Experts of a small language model.
Experts: 192 experts in each of 10 layers, 64 GELU neurons an expert, 4 picks a token, a softmax router.
Below are experts of layer 4 (counted from 0) of a mixture-of-experts language model. Rows are named router (the router's row for the expert) and show model dimensions 0-127. Each number is 500 + 50 x the weight over its row's rms, rounded and kept within 0 to 999. Numbers have three digits each.
After each expert's rows: a language model's description of what the expert responds to. This comes from a sample of Wikipedia text that the model never trained on.

# expert 13
router:423522530582559427435552468499537566572600448591554464501522466496474512600550448449496614576492466451455535406498463516513420531519527497410585518519438519509540556481508469533519498539533471461546551452469520468426481430471452491465431578438493525498448459477489529602505502557551511406549512455416483587500520518533418549462453465382523446514529429475462537528473508464430468552600
What it handles: Word-internal pieces like ist, ant, unt, pt ending a stem before more suffix, as in Mercantile, Kurdistan, agonists; also artist, count, organ.

# expert 37
router:514498530497559489449498526521531437632469491496583471561546553565481559472506409364493475530464519485547559426537464568469455501530577491457515546447433504598463539452473462507482524598491383491452550501505495500497549451579450506460495564460417580500419535551518496521464446532530545526484500395477391523426526476541450484407454459430514415422470449494567476518430507598473491536481
What it handles: Word pieces el, ol, vel, cle, as in rebel, label, elevated, plus sentence-final periods and line breaks before headings or tables.

# expert 44
router:456436505452570501432526545524482526590493486530512433532563439631496542482517509503488495576547519496489547476537473520462510553519524472492594520448434517516593584555589517513425506503516483501468511458492569453478472529522490592425414497525407503574459385463494452539431537576557491444443519477497429528449546477519512454506466467425588426461511440444576600578431529566386497528432
What it handles: Plural suffixes s, es, ies, ers, ations on nouns, and plural words like people, children, services.

# expert 57
router:511438523535524460451538520523508578493471480647509535572643494553543514534563403500466438484450470474508492451499436610493478508492488445449532602469480446589492513520502488492508526484547401525467555515497599429499442506505383504459433513502497463469524449492567440543499479507490448455462473471492417562394568484492414478442545379456525484500558485510550449497450528570424538587442
What it handles: Auxiliary and copular verbs right after a subject noun or pronoun, such as was, is, were, been, has, became.

# expert 45
router:520452507621557467460545503533498511493530464473545463498542445515519558575534416461459532537543490452580487468552477564440453453501553450454669590464403508492520528474451443461540474540556483494492452395476493477499483569546546534381442542462451531527412485545539544550425567486438428459491435446461465498481570455538465521471489452501521490446522423456449478621463506556429501587552
What it handles: The word piece ent and similar, as in incumbent, potential, Centro, Central, plus cent, end, min and words like late, leader.

# expert 21
router:473447517530532488453562542617469501615457468543505481550500457440552535524534488396505452587492476504557528544520483558455419586450501431394519511398518492510567507495558482496541429581575508523393519506488416493508417526447424510439460532467417489500480486487464459507458518485455485446552376512493490525481562558504481489439512488380552488485560500385555478486387509528457448475427
What it handles: Middle pieces of longer words, often after prefixes con, dis, in, as in conspiracy, invasion, governorship, square.

# expert 49
router:531391583561555488475534511526463485569470417527560439426471520561614480627542450520446521508538489488479500414565501491421491532430565454439476544510509513543436485451570546528501505547573462499474495431494544472513495529575499576443480552471475525543424571484468518451414418550588479495496540405492478548435581489475474534469465488494552467485527395474533609511449499574395478568549
What it handles: Noun suffixes ion, ation, ction, ment ending words, as in Vision, fashion, dimensions, complimentary, plus whole words like development, version, addition.

# expert 0
router:518452546511540499442483584492486531412486505500565439442598506553550555653615490451506468523566464482564517469530465529491490478461545467473558527494508427563472484533456552494474572532560417519383563532485502535522480598517489528504528498496411554510463471561578528566484484561573461416486464433503462438465511550564417517457396475479582522468560472497511555483383509623470514518507
What it handles: Word-piece syllables like lo, vol, Col, Co, lan, mostly starting names or words, e.g. in-vol-ved, e-vol-ution, Lo-und, Co-ast.

# expert 8
router:428528505522512520364533526570542593538423466545533447429545459487609549552516439427455483507524487449489501451552485507465473555544545466392579491481455380567629523484549503434501506500557484495454611498376451419494516574445478540441471471474520561561534515491517505520482464475456490544526370507482492493491511552563462489478485414488538483476539502476520564403430489466460442515557
What it handles: Syllable pieces inside non-English or exotic names and words after pieces like Sa, Na, Ba, as in cabaret, Clare, Namibia, Arrupe.

# expert 41
router:525433533492565498514529498554517426504519460582535444436493470524575536564539474547500579529471506505536527410554443551451512489394512444457549565448490446551606590493457516467391468576507474477534536491502525469359468514542515498380436531465482536522497450548502465547508516558462494487483531369423455445497513529474331536473515439455479413496520481469544496566438487549509423496448
What it handles: The piece th inside words (further, together, Netherlands, threatened), plus ordinals and directions like third, second, North, high.

# expert 56
router:454459599556599451443520520570524546431538431555525419587586481587476533537552442528525485482508554411551507450530481511489530455505537531436579494468452559560602499566526544443519563558513434550491520501524622475458557566499406631487479556456442503442452486515486486602489534495495449489592500538470499555476568555504495505490401517466573471399455455491532528506458530521533447520489
What it handles: Short mid-word pieces like ut, ot, an, as in Timothy, computation, Peanuts, plus words like all, San, kill, pass.

# expert 42
router:479498537510538449473514563534487624471521481581492505529563511515545634525545464460471554494551463480542645453523406530456515525501601467403515585443465511485524561443459564473512457478529468456383457562466548473499388538474425544405528459547500583551426497443523427523475501621498480445446425495486508489502534495577428498436486507508588480504499530507527495478497567515498467540414
What it handles: Syllables to, do, ho, Po and capital A, often after P or M, e.g. P-to-lemy, mot-to, N-A's, M-ed-ia.

# expert 9
router:551458575522572490472523517539514575494496513540534471593573477558515535529600390542458540537503564500548511485535478494445354518426506475514551617423401462580517513433504511555472500614544491483528541511490560426372463472453466519406514506483496549560518418471501422568478476480512484476540567458490508526437594596521492520469460466486502477485490467422543503509465505498501384479409
What it handles: Clause-opening conjunctions such as if, when, while, because, so, though, plus stray mid-word pieces like if in gifted, ec.

# expert 27
router:452510535495535528455506515606428497484481433490510390550567465535556574538490423507449548507492486437485517442557536581385457601532558492461483518443479502513600609583550566445504499547490442469439550464467476518545515605538499504499488648538494529475426401496517431462495460461513462496469444468445487556502546494537497450507513425464564490408516445475527590497451560602489470531439
What it handles: Final pieces of place names and whole place names, such as Virginia, Oakland, Bolton, London, York, -shire, -ford.

# expert 55
router:537498614541562474494564538588494505514562482531601464465516494521536560555538436336456611506511517356545461456541423538454474508496607481488601488506465478514537579393495522525467486492535493516451515429447484453459495507521444573427495510513454499539490518396517453571429411538536447481423511519501486517490499508521438563406483432481553411467534456499490554481443549488476542489531
What it handles: A lone space token, often a double space or space after a comma, pipe, or line start in lists and tables.

# expert 54
router:431475527611547465469492502462491537565496484505615475509492503564605534544465492487529497513529489486557528499583481499479517566436633489428531471496358468522548543497494537480492524489503491555471558472448624467400465564499432494471429437503447532554439488498523471521518456469502506460499477492456543442363552507523355562509379472459514505518537403534533560529481588535466458557469
What it handles: Word-internal od after o, e.g. Hesi-od, blo-od, Orth-od-ox, plus capitalized name-initial pieces like G, Ch, Car, Val, Z.

# expert 12
router:473442519444548481390523581530572545504560429559520454532487510503575540651565465534529575511564584515527487501510373492438473594513596565385571595448424464530507530421521533490530462520523413509459497494439550474471424549526473482513459530507514535488472487439490430505481445465498462477477531466474522482501527578510520475484494456492507451427522442561617499512437487495429433597560
What it handles: Middle pieces like o, am, no, ham, mostly inside Asian and foreign personal names, e.g. Mura-o, Mo-ham-mad, K-am-al, Ass-am.

# expert 18
router:507516564550520474520487581520488509507510508509483469458511518551550532599497453532438602653516504423493515516516543574471438538458478533474476561466474529539581544392461484477557474540565503585475533501450533427445500541497486438425449456491433549481541398435552486534478420459510444456476451433450405551440514568532387446439481487407504453472505491525556532482530520610474581564413
What it handles: Word-middle pieces before suffixes like -ing, -ation, -ed, e.g. reg-ard-ing, le-av-ing, Kö-pp-en, repla-c-ed, refu-s-ed.

# expert 6
router:463493552516599418479596609522489532444466463481552442538500462544628592570548490375428613496536556497578549493529464486451505476455586521478571510433494418611518526495464538498488537488574503546436471540504466466443535445506467490496457487509507501491511528548606441490489465442514487466457472430492489575420562483575392539451470522471482464436515495472579561534475523440458501479420
What it handles: Mostly the syllable li inside words and names, plus di, ti, ri, e.g. K-li-ff, imp-li-es, Air-li-ft, li-berated.

# expert 5
router:525508529491517539467486524532507608498529506475595485503598491592535575505594411458502490574467477485591521468521490522499486505520459418440576555382439426615502551407556551521441494522591461570475499426436541490483520573531417562453519523496496549468452480495484502509513457516572505474542534462517463461395627550521555545417495451504493507492526412511530548498501535591408455497434
What it handles: Short consonant-plus-e pieces opening words or names, mostly be/Be (before, beetle, Besides), also Wa, Pe, Me, pa, ve.

# expert 62
router:436480549534579374540496601509443551565550433536551368534519567611502589537506484454431524495510599514511451503582478532538534495496582507472504492481485435541480555542555504487458552499596415572410524560427534495508490473513435512448380479483481581470495506460534499485472551516479479455393525417480533486495582510549479536458472502488563450438520487504573573566404505536522472529499
What it handles: Mid-word pieces ro and l and the prefixes pro, Ro, Pro, as in showroom, improviser, Rovers, relations.

# expert 25
router:454465483464503406472536503526513513483505439572621436587524479509519506659544494505494505512524520459454566500623436504412539541496501496466522556466476431535517525445549557490519591551516419516459568558434492465513416563597494511521442503460449580555533471509581413474531489447515445480453485512525464466486553518569459501465533491504598489513518440442496524456509527598450380486373
What it handles: Second syllable of a word starting with a or an, as in acoustics, anchored, adoptive, amount, abuse, canopy.

# expert 35
router:429482568532522504422542520514486497443525396552521466547565449603520516526555479429440441530517455465550607438596493604408437577471504416426516519483454492539579576530474517490524507544544462534454514474470536515487497522614444490505384474440431523486459509498529479563451526578492446499523473480437478494480594543552432514481410466507549405496537456376548461479487528445513421490485
What it handles: Single capital letters or short pieces starting words in proper names of institutions and places, e.g. Royal Ulster, Urban Area, National.

# expert 16
router:410440618486542504486547526509487454470519498574573475549544436539533558514547460468460481501598613438476557477610445546522484537398555542417536511441522428489549529542457525473473470542562512552470460490497522427439519478482429538504468570484431552470428561501459539452530516558514537476542394505457477510533587441544466545431450480425515428457610458521499605520468589505456551563484
What it handles: The letter t inside a word after its opening letters, as in Plo-t, Tur-t-le, Shor-t; also "It", capital T, and digits like 3.

# expert 26
router:480491568559591487498563501506485478491505480503499393505500512591611555527527410483437576624539537430537495492497474550461435512466538477509598560512465472556555629444533493514455481583525464553424506464470570488460474569595420566483400482498426497520461462434518436523377478519527436440481418514514460544482610493468484492510445456464541427509494449538562533507441550498474460503519
What it handles: A standalone space token between words, usually after and, of, or a noun, before the next word begins, as in "business banking".

# expert 14
router:469453513511496476496537543561435534502477505544541465463547526483545544520509479399430502479514515453601553451510427497527513558487537352476547519449483451451511550509408552464468454486501410556454492465478507481429501460585412434445507576466440554456445431469589534578443470529477486447547482386439499461502557496590397477476446452479546368488530450540585496542454559482500538560579
What it handles: Single-consonant word pieces, mostly d and n, inside words and surnames, such as Caldwell, Coordinates, weddings, Squadron.

# expert 43
router:452382593486488486471479574535470551496529460510557468503491521539635574541571457543472502488524580499491567415596479556476512561474554401504507585336542488557468551467481589434512545577489498506470506495440466471474494519543492538481400535512472487471466497494542433566482454537575478515512491487473475493436536519540422510493499452405579368521462398511574504483483566544463478538499
What it handles: The period after a middle or first initial in personal names, as in Richard C. Wesley, Urban T. Holmes, A. J. Francis.